python train.py --num_hidden_layers=10 --hidden_size=256 --n_experts=64 --experts_per_token=3 --d_shared_expert=256 --hidden_act="bilinear" --normalize_top_k=true --routed_scale=1.73 --balance_bias=false --n_groups=8 --lr_router=0.000824 --vocab_size=18150 --learning_rate=0.00668
Below are experts of layer 3 (counted from 0) of a mixture-of-experts language model. Rows are named router (the router's row for the expert), gate (a neuron's input weights, with its number), up (a neuron's input weights, with its number) and show model dimensions 0-255. Each number is 500 + 50 x the weight over its row's rms, rounded and kept within 0 to 999. Numbers have three digits each.
After each expert's rows: a language model's description of what the expert responds to; "gets" lists some tokens that make up at least twice as much of what it gets as of all text. This comes from a sample of Wikipedia text that the model never trained on. Tokens count by the router's weight.

# expert 0
router:571526408575470451471572512460540496522562508504525499466516429484448603509560441434580477432518481480519522485377515596548540518496523478490481439530557649575436540542507534458485469449502479584550530436548578520399487486402492482446450457635550593461540489525431498445534557536477554494437574597538499405389502593460514482514465424531601431481432550506497583495524449486430422574481519540563462455443504494528496524467554458512454520492527531536471462455455501502541476567477592493494472489502518435475447457475512462515435577494530536469437412553471376476492534521502476533589468596495524562457524390422558518447534490440519534545415436490583467563488544446515578487529507534500509455464550576571472498554518549438440496416470426496518530492584488496460524468538443
gate0:562490438494522538418540484565533540464503508476407459447439462489480458507554514480534558411509522446420575495465422548455516624415527524449501530570475466501518502457559607560524506470491566490505529581502516465400556476463436450493430526539539520394664568546558462514533416535598451492516532532463547510500481451539406435525490514578464554485550505492582523542495499390514552471518464524537555538525539547508441529476584443397485473448546430483520443537483482478415479409473475446503508536414411490465560412497608540481534483580434508496586520477556503420574542618496482591451507494471505452533520549521515557530420535476541537460512484514529552527457539493460481569486529452489524570433523547517459616411428422454534487567480546522425443511489604438479510451466439
up0:453426561462442396563491516489498488427455513487479494535516526480447434383546382533569440505418506521593426535533477436415505476450537425467547646467391494541433479479563470597534504525522447446515474547585497519540452505513459535530474491437418532490443482539611499466500415466489563487548462452419486475524511453499441508578553522527488437489612563418471442662551547545487471561490500487468460524439474456454526407466528493519532523465539509459472472542551459508516523538542469522598409461644446490551517452467470442536515583544486443597469511470476452503453439516450520464493547536524507602498522573517577512404495600562456490587584547477402461452525462528523509474535508512483570536482582495583413570476521471571446535485531457506469523469503521516537497503487454
Separators and small numbers in sports and chart tables, such as colons in times, dashes for missing entries, pipes, score digits.
gets: ":", " |", ".", " —", " –", " |\n"

# expert 1
router:518436443512534583516477563448505566475469583563548473570483453456522510581478488533480546582494503506467568499488492532549480536436471433526559505639521487569449463548471524474497476539495497515475540478548406491518493494465436477450510530448492479461562541617549427470472488425444478514502520542519515583457447532490584446543460569441501533498523541444518569442513479411385420508484449483463558499455606530480487461455511448567468462516584527433390475450574583512450423602536538576466478500519574475471375538422569554406438398396441401469603590394475534483523404513458518434511429461537555489530504486521485465484542472498427567488533441537418511564519465422515521492558506594578486478512583449521577574492466481532536518566430476519527470520511469430555558526509504
gate0:527492554566540463548515432445417552548552487569431459478517551448510459548531472540491489504422549509589545450506565500580430446460469497484509634473521527560480481507441512490515487526481495432486464477495627561549436460407561421571520504446441529477470551518473534486479499528486466628473481530521503568453498546452534492395530492491391569446530450447457495448462457478401494476501596527560598573514509572439492523445419508534499475570540559456465459563516428571520462519573471512504623501582506569445467594586402477506505475546553492534488455491371443480492555401426501492556453457475619561502451497377493458491511482495468497468424567504447600434376518513455582482490515520452508453557442563505498498447475567521475463454439452494495589492526428467537506472504519
up0:497442504476568444557466468553436528503522407577524465476422521478505433525436537527515531525526521512489468550517479519499496459533508460471396403491545478571456391466553459385496476484580541433514521549444523422520462418526628395563458493546494446472577588496510555612450536499546454472512456419511552562548473454482466505491539490576537516504474503498452449486566482461509546527477537499428557507489510552548540578490471492495508471462555625493468538466501556422521357446520577498440521538532609511476554519608475567486443500434536495547570501353558552560539451521498474503422544549538533443503588523491461506441469510452480496503463476424506544490491466468507541467516566456589436540543446506470460587478538609487625431506432490399466492491590505438549520503480368
Commas, and, or, including and such that join items in a list or series, e.g. Spanish, English, and; actor and musician.
gets: ",", " and", " or", "),", ";", " including"

# expert 4
router:527600449518429461525535518459556562518490472471559459497498561549513580520560448471505440447551441462561590568420542456467499498473454537492547538463467420447619545445518599393487536499495432511483547593487512456530508551475496484496574529433445491466450560458550516480536507457498441334502499503519517422483464452505604460544476593421406430616529505511535524547455525521505506476534592440481505538475481429418472451467551458444458543596513534494492480461442464453379464498475435558543624549436480458578550583523524417480543511539516489435535464420477571493390416578526525570504503535479426532510497499490469512444473474455534545514590514556582457505617496579495547542498561528538473461542475422501530492621541486522492509494417515522542606451482458463488526524521451
gate0:486474466412520454444527610528522522605561587412543510489577440532511470466518504432556417545499569477486479398525492489555504605374556440538513525540530537504457442574548530491529447458433519482495444493508443488479518486573536515510497570605441439519479524447543492517467520420532538424523511448537534532574558438489491553475527429540515626496527382499554547530493506568430457515470496447536483427460543461461551632459485410509454486497516520552478496486501528459577558561432498474509485542542471499364428555447485488435457507576541576505476463451540534500422556507480497482472541530502526446425510460450608470390522546425440541515468450527468469630518508386540552508651536511472459470541475472536453431590428546506551435546516459531495524530570492471419464500503541
up0:476463479477496484479534575486511466538538508572484478537555483494604463502481524527517411456509490512479548495527515485532496457506477487476526575531418477520466511447585444550532449558441588617601479542350532542530526514559482465492529509540548560486473553480471522519430571433474481434520539501570550516434489479558507481468450545501509466498592374487562511507562594564469520403555486516601505459450480451409557442502424456508532631489513578474573425471478485455470476554453482373433480526450405504410462471399539481542471520474466559544543443477548474456415571487516485389482561485484516448533433468489501502454558484523539546501479491577510567510548566614555464437620488493492536464490396433620448497543433477414487573488561565491561450398506519469436518514442500
LaTeX pieces in mathematical articles, such as backslashes, $\, frac, }{, partial, plus table-row ends and stray commas elsewhere.
gets: " |\n", "\n", ",", " \\", " a", "\\"

# expert 52
router:508597437495556460486542488463487538570467576414461521562539412473518633422483507469445484395484481491475430489478535495439479477519461479496569484540419452519490545467571515463422537585534471527567552515465448452458569590552462535436540557552497526580432489614469478472541511403550452502527492460551539496448470457448586476606466554506482503594551486412542555544557492492422544504517414532490565479514417395498488440553543512421502474556459536470504488455515494520586491445521490523460465431488610557500484499485481525513510498524477420445552520433529512509499382503458432532442600447435435483465512600546527589483528535511488550493527537487426464515515434447483547467524405528563509507573512478488402443468505545586384384564559489493487646509569558548480465471501517
gate0:521466561516354508544593516570601521573497518440452419523555455552505503521523483527396534426513478549512435590461504499435557501457480505512427474467465452484501581482467420524566501506544520438430552435531460446492527480507410381505505527502547513470542632448501462567499553476430493517446565509494519533442459496432471550421592520514520494524456588383466444544520507513486445518622458543564507521550512421571390479484534539510368414488480449504517500500392413451554471433594561436561480488456500443528603558415464512501525450480432506481574552547435546604530531523471528474527500439512425590480480502417484484480524499482523590464486548569453496526524444501537527542499411581479504595543510517589484477492485523468515552441433534542528455458511505445550557538472537
up0:536503444474454477456498438501546413472565572520482627495524590425456550503436596469532480507495443496513513440545495519524407466503396440466559507449499507615423516419492527510472509507542537434450484481450532566522497481513504521589542443560456476508525472514394470456548481435519556480524555558542527474593425510487554463579406339486538435475493509533526483497436515553448501468488410462525540459523521509506476432463469521550395495517570541510570462393496557491503461531526550407549524499389605507593415535486492480543527501497557546555524558569476541540499476424421533417558470531446357446571526528551494587522584481513510439485571495485517497426561526400493521554485521441509454549544524503535513563476451514476616472447502483549484451487514510437481457617604522
Verbs like was, became, renamed, been, founded, built in histories of organizations, stations and buildings, typically after the subject or which.
gets: " was", " the", " as", " is", " been", " be"

# expert 40
router:490533493516447547603413525420465498544500509446508359502509392470487551546501496452478459472588570519510467496539523433484405527548533498455495459390494502434431451405518574507424441576494472495602563473435533528445612540510517431455572491464469498453404521496465475484536532472462533442465591458489503585482555503422552540485477609499413567564527530529539396576570505451478532411567478519574477514444530438487461550455519481533497571465555578574526575474482451435418510436534524517524581529494513446470543578492491469533535563445598588482452543499552529439507545458546464483485450454415466418506472503455474494614425454579478428454503500541455446526507473517505463499463511559492531499531501478571578491537487494449379496570466528467553527461600548465586451437471557
gate0:579562496455509417555479521463449515514493572582529567569439507442516525479515510506565434515442466501410501579464539510506574473517509463493525573447511470457594533549532524482470516384522512529413590547469534499575554476434398451448501528478458528512475438511455474477608488499503511468543522497498537440427557444552401488450510559421431482536548495572469447439632502504464475541501454437554434444549500495491426515515497503469481432569384589477582443518532520553535580525515498515575383589500541581509531477486409483500496546521526524490361477447577498453529511468490529475552480591570548400444601563478446475461509438490511440533527563427465414487491426491440472490457499406503566470457597533555403457475520550527547438583440514526532464545518543577534458539502426
up0:560557589539542417468470496536432510447439503549489381532553530528443592501540589527441475466537546589394579479493556526546535432554537569531495441469481506483489558568495499567493435483495447532552492512501593483513461507512470430512355431530526546627552553498516471571535431506488441524479515485440532481538476525541468528500461517561492494620486538582560520504500578420537468444492491509493451497486533476551499548529478488437568497494527540422445451475551558502487458498492513485470479430510561614461425506517457569558458466506544511368528448482540425479537508487462528503511513525544432449482612525478466425431526413603615454485477536479484511414498494439544487459415404423446522485554455486403495443470435499554522484594517366614468447448470552537524464493411459
Month names and the spaces around them in dates, especially in tables and timelines, such as 7 May 1999, 14 November 2022.
gets: " ", ",", " October", " September", " August", " March"

# expert 19
router:508512465581461492544527525478493486531426520568405458449542548458506490544459509403551511398573589498573566531484456372437426529438536555436414457416418561456506553469434469500545561607557500454554567427442495533545454389379489474498443454591525572438411530389442473475605466570425484600406516543513499595459470546543420495437467471511608406546512461461454521548469479459493513486535561558495569474514472600515482524475531502521525522480567553613505481560476473484459449566475534521565549468503477552538469522512441478545571513506522530548420460497583510481478609502481542544432497391536490524557491418460459456523521537507457517489468442508509490564438540539551518445493477510471464515453522511512560505523475552457538432492580536482499390547484550527515499431495528
gate0:535519453426532497405508543444514545508447429582464531445463450476396458482473445405611467567394457487492454538467558506525371614559499499585488519586510444487588526578503469486512628522557489550478483545525434448460484494492443547409498476561550480452493456554536499543499517527518550535441538495493544413483462532459585577486591524473504579390532529510525502448458448608537540469504481571512504559480380503486459579489577446499511573450511463548439491524495480444511427509493519472403510567451464473450436494393465513519566592557455534550491504495457559460480500445561445598543509451573532406470483437520468508518487451555546520471504459500548407472429485531505526493420442494582453518479412508502506372471511544573562564522446540553523494567492486482535431582484458
up0:546460507512461515501532498525452464501498484476407554552514518521542531501571534466531533448397498475511433538528471431418520443442485579484505485429345555527492583514528480551522479475508440479500400464434573506488529523616528551529539539437553480529491498464552560493629568564491506510457498558497448573452479541525541440479473512532567579503510600467444478441521498506534518513526456536589601486424479480424488480482495535502496506422459616501566590548414501508578541382446426488494446424595401564466460545536468456464472512501444519472393458561471523481513506499378454450505484534438475523492381530448437466491439499546543556391510543464486577538559506462505477486590479578522548616523485598515462517577411459485483421478497515545497575441417537497522415568488494
Digits, month names, coordinates and blank cells in tables, vote counts and dates, e.g. July 27, 46°23′, 3–6, 54.
gets: " ", " |", "1", "2", ":", "3"

# expert 39
router:541490462481530529527443568446553517498517473526550455459561492462488562455487512467448470507444441491495584523436522488504430499456486471514430549434579464563482426483545562472429457480474435497453575584479534509489527620438500403428525498435439562441497443425538515559513541492568395374561459444488573501463464495507602562505494570428358581527547559486489517552553473565450584483585519487491467473461434458485474487439563417478513509550573545608577555482494476444483500493489474542407553453497568431423543547443479480492579516571509493455455490392571557487465443448604485475513476491393436510456537480438438477450527558496465571588473477566571472603576603519497559483415501477480504498546504528559492451535472577566533462512485526515467602470572541505463466487542488
gate0:557476477464418503551433484456512500472481553523541423442521537551582539516467483519552464521503471551473486535535468487412433519564515554541536498499514543545540477438422514486454471477533484583535363571522537550465553391598441549441454580417504492543525499521544451578520429473517472466548485417547491445473554502557403606551537490509478475513464471478477500512577480512416516586503536486527438495402450503446626509514480517461377400556534421512506504455546560400399441477581520517478526499493410514479444514430521415521537508509526507467428538515661418520485595436502446450576514568552474489529477558633451374523506554494455422479480488551472458535497425487432511454505501445481488505533520567437442419488482527471494436522510549534483391457560538563529519513562489
up0:458459597469498453455547498517512545507542521500484541552487452489532411504550526490487483460474449527475467498548616539529474441533459640452494503521475424558562435583580602509571536503552478548491491498466467463455519457548431495508495493489499440502447513523497534456453455530513473481583490461482498446480599591489454520461530421446456602559471421444523463395458509489545527512519506540626520492611436566530415496504547453508374407516493469579505489560556574558371460512554539511561463543451558436537461477503383455533440534535528501602539497409508469457556480551517606507472558482551422559551545414499433454445451518460527476507505463527382451486488346554517588432451508509462549517443423494483439446443521467529531435510549485510551525456487571528471568460532454
Closing quotation marks, parentheses and brackets ending titles or figures, such as ", ", ), ], %), often in tables.
gets: ")", "\"", "}", "\",", " which", "'"

# expert 45
router:548478529393463571562533599463552529514532411561504521382503573457545513478593488455559487444494510432487514521527453443504466526513493600512506521473521508519552440442518534523520529551486364492482567453533551482581488528495467489482564525464452467453498480550504433524537509469518466508435554505485478409432525460492574544495474604546552552553548524455464564566513486530539516530474469487491531466524550465417465464530492508541428453501573613511474429424527509425505456414475559503409517444436552618480502394601537582564480384583461485495492475483533420567468434484515489518432486571475505517519446546588535574353528524558508535384514374566482534455498561470467480511509557497496461420581537492513503541541574422527442503460476599435454489513482547405483498578495423
gate0:471498445452532533443476498515499467479589493551461438503465528540507494405521510601453445511544473450514576434409587479412468562555457493512445548407529517483569494433494434564483478655419509491518492521494511577556505578585538495482452576416523451500502592480562482535440504584490445451466556551480505532521432433432474543420419533467584460516488558509551490533482380518508528550491488607551491423509502499488620466500496460504471534537563460449494511577521510492487524467505425431582562442532464498519589483485492497450449471434548524404377446457535489455564609504459471490518532597383443552492509469498533587539496522447555468473408554466448560500536527530486545584499538437567487526492443566453542466536481565480505493551416645574465433504506498554480480556542498
up0:527560517541487643582540472510470430455451484493458453456453544492512582583556454493491551459577497490500514493414396529491525476549495488472494516565483518544542500439390486544484460514546418480545524462556535479495580551352409556540536487505475436459440435471461485449558546397478534559512516477532464482567570493527483504524548439491453465458434471504522394549505544546596481498532444421462486556463469460529533567495433392566587554424462597618496445501455502451555599536508487435459463444549511494526484471484450449502498530442555538521436518371527512500454542509525523438473472586446492446478494476469446492545557430499624567438442587600549524460545454569490493463526446519426447442584549504512483526582565469594430505456535466497527456604511579506502494545464526
Indefinite articles and number or quantity words before a noun, such as a, an, one, largest, annual, and amount digits.
gets: " a", " an", " ", " one", " first", " $"

# expert 6
router:501516528431503514521543548515506482522479466468521563470447582531532497490444557385526490464549433395506603477420463529473518372478407578463559491480572507509456515459447472590474464460515457445464494499532422561545486512619480480512510462462426473531566471472521511461517429477495412594436394595403534484554527452482493538408482482519514440458467542485496540498507577436516482526454551540437545454534637616414448435547501559545560532462582405449511538414511491491466492469555488555472498400456556445522494453522566585473551434520489547508567525506463542538485504556500594421545508535433501501497526523511551498463534453550488525470512500467524450589539612518541474544542430609474492387565551450483497616501441474464420513494449523462499427478446487460497561600474568
gate0:508551498475594458479535556543623623495544494435558432562445470564530489488574528506457503470488580464485454548534462512536502469549585535425547479411434471538483451533461582515458569500558490482502477571528477471520473455448510443499523490583494557457552407531562473488410454585505456475487474536512541526542409465562486607486459427437537569531438565559567487386519468477505456454491524505444502427565514456456402507461401494526448442519553505447581526453520534394469498470515450570509500563531458488497617510521467539470454498600502512426485441438558566429488526475515523588487451532521459488554546452616373439517436509559497486499498467502496435563553536411429505495480424519462518567615504553612536522501598442495512441502551563452532472479432496525446580551439497
up0:539512397526471478613559465502429386567493491547457444514537467464487632508458525479435490475431481505507425495447503429540477596465529407530488444585443530489566498491550504462535511539529499501504515499490494404441460536480511467516570529564452565431508494466486383486563567463527459525531534446508513480525551402559514370423481413506510490528443515497443461482515537556487419428638550574452536538492588417485523478454496470559526488452487509470506558511534487533473522449520551424545578464580556542451445517455411479494506484542503459486526474505504470534503456560470587457550521565404538497465558579449461413477471558415554446431573544529524450557414524543475502421616586579554416419475572567503490514474425440462517539489389533489543490564536442497596486476536494
Number words and quantifiers before counted nouns, often after of or with, such as two, several, many, various, and following digits.
gets: " of", " two", " other", " three", " many", " some"

# expert 2
router:467550530534572517507516417531496526566521456520412468357508398463541542446518561510586614470456536544527495536513503433384528552498503472405458441537483482377587485538469474536501600476477553523393475397493484431463406487619405611457467600474537531514576498573520505524418555497557540580560558489538529497535445459502389450458452495518533562563479512513477481451447519490512483524545531493414507499467547490508524519589459553490545486508457408452561539551575545493529599538515572520425439461528478541432408471484524573602558500562462446521520572445488411452563454477545457472479493595517417472498492522544520490544578484490515506447500465459510590472497450401525436403511529479506473461526389498454470547517461508536530547546542465509477465475514449491523563524465463
gate0:424454496568526429405454377534436556440510451507535476490573463577505570491615436459499468507546487550535489519479457506563450502444425554512433460476529486559477534520475565423496501458504560481612507474508478540438523455542543454443393574492577502488476514531505557390429503543446558484478627496442507508520429389456580556515468468425624472515455411521555470514519566389490463466524508550604562458516455485440495463575426574439428569559513457461504515478441453434527452604576566539406535522537516467472563498519483510522523522467553471571522627558452522525493489515518500410460447544534521545495468519488600502549558514505537548447411464397529451540430541572457481427499506543538491477490516500478558508534533511413490544488523552430549549457476513456552536408477514
up0:529603496497426563539473556562472472461532443585522557433581505514540559507385461581543459546569478547460547508505525425571369491578589485484509497436466472456454527558472510512548443461475495530515518511534494526568492472515539467467482443507417441447468450525507576625467530502524455448562500467452482509540540547519535454516512410533568572507551418581526487549422448479509506497446576457504570598440554537460482555471411469484448579457501452556501435432504460476452563627427498519588499531543525504552507518443571362443527476414481451470496544506441484458399525440490441533455511448469528464578482436446460595508428538526563480493585488422463559554453582400501479513529424432498523509566492582496498481464463488511448525594490529518540431371515476489476492476584474
Function words and verbs in sentences about a person's career, such as was named, plays for, elected a member of the.
gets: " the", " He", ".\n\n", " was", " he", "."

# expert 28
router:485466545410534460498488532529442578517476458442429543464504560550505473555575540539497511536549518440447542512438477412423564471475532468476544523511589483479495525489497462446471413421384450447451502467562605456609407531495500506548577452532498451476517477472560541545499494538551527615467491615433531490441529495455520460539480560437447553515489476454436514588418539478531529523381514530537562535534445492451516499525542607517495505485506443523486599482496602496533438415527474528461457462386454451554473417546587551443575462537487489549511572423553535496501504572469520492405501442571468487523484486535536433484568522558518506576496500425483495418551581396488508583512539521442553452589499454497473557437552458559505544386435518490486411407538540450583463580501458
gate0:581401449503524544399520360497404533488519509519487535488475478516394513512467575484542463488494428568538446472510561497532553425429412531526481516506524538456490526518447506451481529533532491552468538617448502538520561553540535443516545479545526543525534507603563462557512526481595601533606415469527512502499442515566512448459483438435501504463515405561527469464437471488551527460571551432435514524535541515461528440485592535592505475514532474505527493527448483416496503396493542481620562439576517529500457503575576529535541515491433586540503457527546484581557596407519496582562514540527389514570431500467442461435470466433527449524485491530538505448502475537483441493478499568503504530417456466453406460448483458550511500397514542425526551394588376580526498405473525
up0:548512415505471576495499434601523467532589506422497439392507434489361539507480548419557452493535418467515547447491550566559562475490543550567459487540456467501550414545552454453533503535614442449489513494556577463421530570439485487473562504592394485499488573501548548467492477400556600507492426443535476511524469505453459470474523518501552545569604431457466475514499592543471483484571506456530537483509478540470512514539464446533587533531543476462510466503460441560490465470400489539496466551484528485510412426538522468470514517488424633537577409550547511562517537497530544490481461572540477488504472507415435598529540593380499524423533498550485599427505488540432465463546445451442603545426503528438397522403455470455524522450469486518487538451441465530465556430501509
Words like the, its, their, his right after a verb or preposition, often in critical reception text: compared the, criticized the.
gets: " the", " of", " his", "'s", " their", " its"

# expert 18
router:555455450457515431502470551427444403503513507484592571609520511517511467545513495463487426440511560525548461519453409542495469495475481524515422463473542517450454530508452381613474506533573510548487552438473524529566531465405561553482547485529520529540595533544505484393550463480485519506450499491470509480543429493442507472419481373516496436451493530506532539433519480576529460484469488534438512470436424430537516474447480491507470506495475519547382415468616485506477488503553577473515471471550603596378468488406530490569520604548489473580513462589426523529413588591544525511597492499444508525444567443496544529495523514560498533536494554533517655447472551607498553501548525527530452489461451523544564459421521547553418486466448560460494418505427496468532413489422568
gate0:523549535535540527499528535444550434564524547479390507536466388491490520422464488506480627521611487541598532459430444468537505495390481460537480573493443488473517540503486490524487496433501469557440498412499521468467462488586440555607460566543498475438557506468490505559567529595515575563512494534477413469489558430460465380483518515527545543472428449451450524510448567583405553458488414575511565525510502483457575441439505493494494484542582463499522468552449498533485500482531521440447578447454539473535569548598460455525546521622426569452493463547458438454459511520532426509526574549484464494528531508571531433651463556526488505483439485528416430438495561431487452530560560533471547534530484574538534447472496486454496462491387480523516530436435386534441607445447450
up0:475467596555493468459412492420433513520552500526474530514457509518542510524518535571510512440477399479571560403412538470462553503477542524510532498548458508563576470499463469536481436441432569435460456467425553529537460427488457521522452473481523508445519547392571482518473489550450561516529482560561442354444515527450404489555379528455555531551462495462496581484513485527501434464460568540513565538530575480607479363354604498532490527532537406414518531519543563601496484494456587544574612580492517466587498570501494532553437504588430469513507533430476454465432498519516515450605495526550548551584498464554404509508510405553479475575505460538480471532476572473537474487505453456476456411544491516495532488408525530540546454538481488461580512456455533546521557487478452
Digits and symbols inside geographic coordinates, decimals and scores, such as minutes after a degree sign, ′, ″N, decimal points.
gets: ".", "0", "–", "1", "°", "6"

# expert 53
router:571473457461566484464520448443506463535423465533563371512533569558466570462551526539375509454484494531522511459373524488539455563580502560405456404486574441499539582423511586521522419488486439502490571574481534469469549542495514508398580470418474527477495577524489560518506530509473446397577512516518456504504495513555496582491585553517463416518547496448513475568506533609478509464497520558380461466435456495531439502537461377554495508560567528544579526481519506440595543451382527478486583473521478476486607485472602500514542500497439521500484466537542500400546462487577475487515514535360432478438500456458453562512491436483535434426507459468575437536471438556468469541519511515520445547575482483586483521519541558533406446482578492491521599477490479468425498504477544
gate0:498500542420411482438515590414523473481649512485456516556499384452469495492531466475486488446486497481521500434488514442441563476539506444459587451540534517541484541596517409480513440479544544527517548442453470550467407466572474448514451485535509582509522576462562499516470456498428484429499519528462543478513500539478526608493559483486448475584448433549539629523511496568444569408461474540497524452600408457508501457479557549517504455584533479418584539413462456499505527547620474487571497496561471493545529508529536479452534492570348507479640515519491364497510481429541412487413524499435413475455573515464615466519531524416514445530504484580570514420462557506495490548441616507561482497523485557528556545554508433495514529427479472428533485533463536508460516514482552
up0:539483534450583462548429505506421492488493495439490506483599536611504495590507514411606450558447426498476589518499509581436466457522540424464477487500456513439421475445511508556484523368501519418518450497563463535533516441512428486440538508450493491461533475516491464434549517464443516534617498552467474520469547489493447481419383457402518507477532466508497461507335580513558501560477488549497532495484521485444517543554545449393525539527510505506486479595489549530610478505480530543497504594509596453531440444441506503488509520541488549591483466480473622454497542569438495506468502527517466483450454498607529570544446439578535553574518524430446517466421394518524450366609448510586585459425465546489449518439471584458482509590577549545510493494457497492542556478477533
The preposition at and words after it, such as at the end, at the time, at age, attended, detention at, at 18:53.
gets: " at", " the", " At", ".", " in", "At"

# expert 9
router:462529543477554471503528508512443523545560424453413470494555470487502565470479484432535519548567469496439462502601511507495414480587491577531506533472570557490531571487455517557531414475422455496443519471588455487566411392565442441441530418419449550505558547424514468548489583599449555590521469490506527556470504401495454608462591495518444581549452472394532551520543562455496527511499563516496592521535509506503496516423403478490542552507506542428463475539474556476520521509524487566433537445487396457551508410494530544451532491517516587544497535416476491487435504505621405515421542454432435549460502443513498556485479487548425474454451453456634549562494530479422548439502562431557490467528494472559433522600488510512463558550549385520419448466462569430515514471515523
gate0:509508569501557528475505509495548518496424493499484542514484395522488567538491442456463467459557439510412455508498545484445645546481521429432582379474575501514446526358504547458493521474493613511504468588462418431443567556449453592469488466536500477436480523457427515526508504498462479608558568489523486578510459530478613466513500518548452476555442478454460484475571463527540504540462469504542483442546517472549588449542452551514494521486489539499517522429433491505522459520543525570414542412467515510402509371527617555547552431516555521469513569477453470496520531522462429542583482480503458552442501505499483380598590473480503453450424474498432497376538496465465580546526571546562519356597494420506486501516565462557539455401488555462475476506569527517481464479487564
up0:535491516442500488619500459432499450514472468595521461536540504525569438578528480496577478535489616557474463515456508476538448518450604638521375489490396541476470526508574579468492467493497507517404563502513474474416511515503543486465554458529519494447549505437482421564477428503455513450520477548597527477475444428360570592480478545452528556499511436538438498454479386455527428499524510509542634513460421466452489506423477523498517488504540476504577598522463395456492537446519493564529529537534529425470514486484474616472500540423542520446410595488507463443511556591533439614522555477602478561484601514508502480567581465499445472458445486433565530495524505479458435491463504356494552541496398491494561486482576505466561501463511564532507515532520459540508497472438473
Prepositions introducing time or place, mostly "in", "during", "on", "throughout", often before years or "the", as in "in 1962", "In 1929".
gets: " in", " the", " on", " In", "In", " during"

# expert 35
router:524557382470488446519598542457530442543513463484633494484529504524441588444489472485513404426561475471574535534452465443469537518523565539525572568483521454561537623366507570406532508541509526430531498489489508546512578531526436473497529540520467497471452545477501468535583536497533441413457419512528532412493426502439557540518554611550361414466475577508427525531513505508441561483568508471596491493508494455481478456502531417472461542543510551602571442480475443456558476426438454543500549497449481479522535485569492519397521581464499463493476434420535495412447509525488556573525444469477403482500435457495446539434519473534502494513582453605468434517557540501447580488407533535507495474621475490532515501522521572513422442457469550442558521475547587433502471472587507
gate0:505566527536561498452458526464465474508512464504495516403472480488419471458349573505513495573472400589522549487526544451494415436463499422462554540424516462425484548476387502518507514560514539451463540524437464631494539510535515548516575567535402500485450562610523438520464507508441555503529444422513434494586554548544496504570397597452547464614498442456494445497453553465470517518495455489514551492512472559504457509543520380453561567444501499515511545490489401546514545456427511546510454503558478586448492580499535516442503464458395549429542482536546531520478405500429499469481614527614454458459495474499414469479524556576475585496433468558533494543527510533517407469529460536414428468522478469427534447445541518573581453456576591498525547498472493459434524452451560
up0:428544434500580490434457485489532461495483441523549410469610517536516538513481497529571473582439420556523535576492522447563520471490560497543483376522516655474470457462428471578441455526456561471425569464527481555526526546436483510502471497531651394507506514475507510477585481399522478451528499469511416621508569446556443568487476485474528527598477512531479509466494512550454422599432483496493539508501370418589523529487462512452515479540485432611535468486483470492497576550509435506459511519506514480543482439424392476463413568552577513554538469466528467547463427539466515514513428521497452489484552528482532512553446443500366547499509479478431563477521547445524582403507419508517455576514431615432534531451482601507480495486448533512453465528525556532514560566518552
Spaces and short cells in dense results tables (o, xo, —, −), plus descriptive adverbs and adjectives in prose, such as fully, only, dry, thick.
gets: " ", " .", " c", " s", "0", " b"

# expert 60
router:497512422494555476562435491438524375476488500504532494550467349438419533586436433515501551501501461468524549469511395491441470519572486555439455439468528453488524542463516528445479462563522489544593534515578434419521537573478424468421477533520445586493446465515465513464506478518471458530529483468479590578485513577582584449464557454533532458482443550456552528512612492530488500426530509457492535527460478466495503455426473461463498516532490503438489539476429465425574537566473483559517601511611468338459510532531461428440553424548542465429497565502577458481461527487535545567571469391431451548397492542547558493517486490546547463550501608603508474486498524494525498491521520460503537559540436459505570543412533512478558518506426445453539601395418525571522567488433536
gate0:504492470437454617491484517498428461556468474436591464562458458544462550582490483581511491450429471522495429601513433420449525547522577529516454500483537481483504556558517442522454484405426551499542501468392515534528563469554423505477493534527402540469556495594478470498536526546504472522505524503659469488494511535501540594498629512542605464458487517480478484499482417551514468499445516509548449512413466455535411476461493558553533387436503441514548543549529532485499558481536510579470469406508557439496447450430460450454483429509486509413498510567463396569501505514468588571401522509499539618504521565491442507450466520552557553502446494463492485485612565556440504597496467484457575487521626464566443430504558478500454520589478567417440488447550446428451543482519546
up0:558539595347520532528604521534453505551490478557624547544517533530467547539461437504579449533472501592536391530589478438538564577550503545475551568461543514520521556493503532491447444471377499385419437507461479621519411451501498528485530494407563483470550467596393545512587573416431442493503465503499509486455510478468508504514561554498493490467451532522497508532515474524484521503531499458481506392550492466496408477453489452477483530519477479519428453464508582422523537424490493648476498466439566520435486424519483435511493486469567473576540466454517476579498556556594442509469455544532556548522425577534441564492468484514464435528508486533403532529547490504492490550460563397570491564575544389499467439512471564563521452569513442437505487445498564475507517499446585
Final digits of years and numbers in statistics tables, closing parentheses and pipes after numbers, also year, century, %.
gets: "0", " |", " ", "5", "4", "1"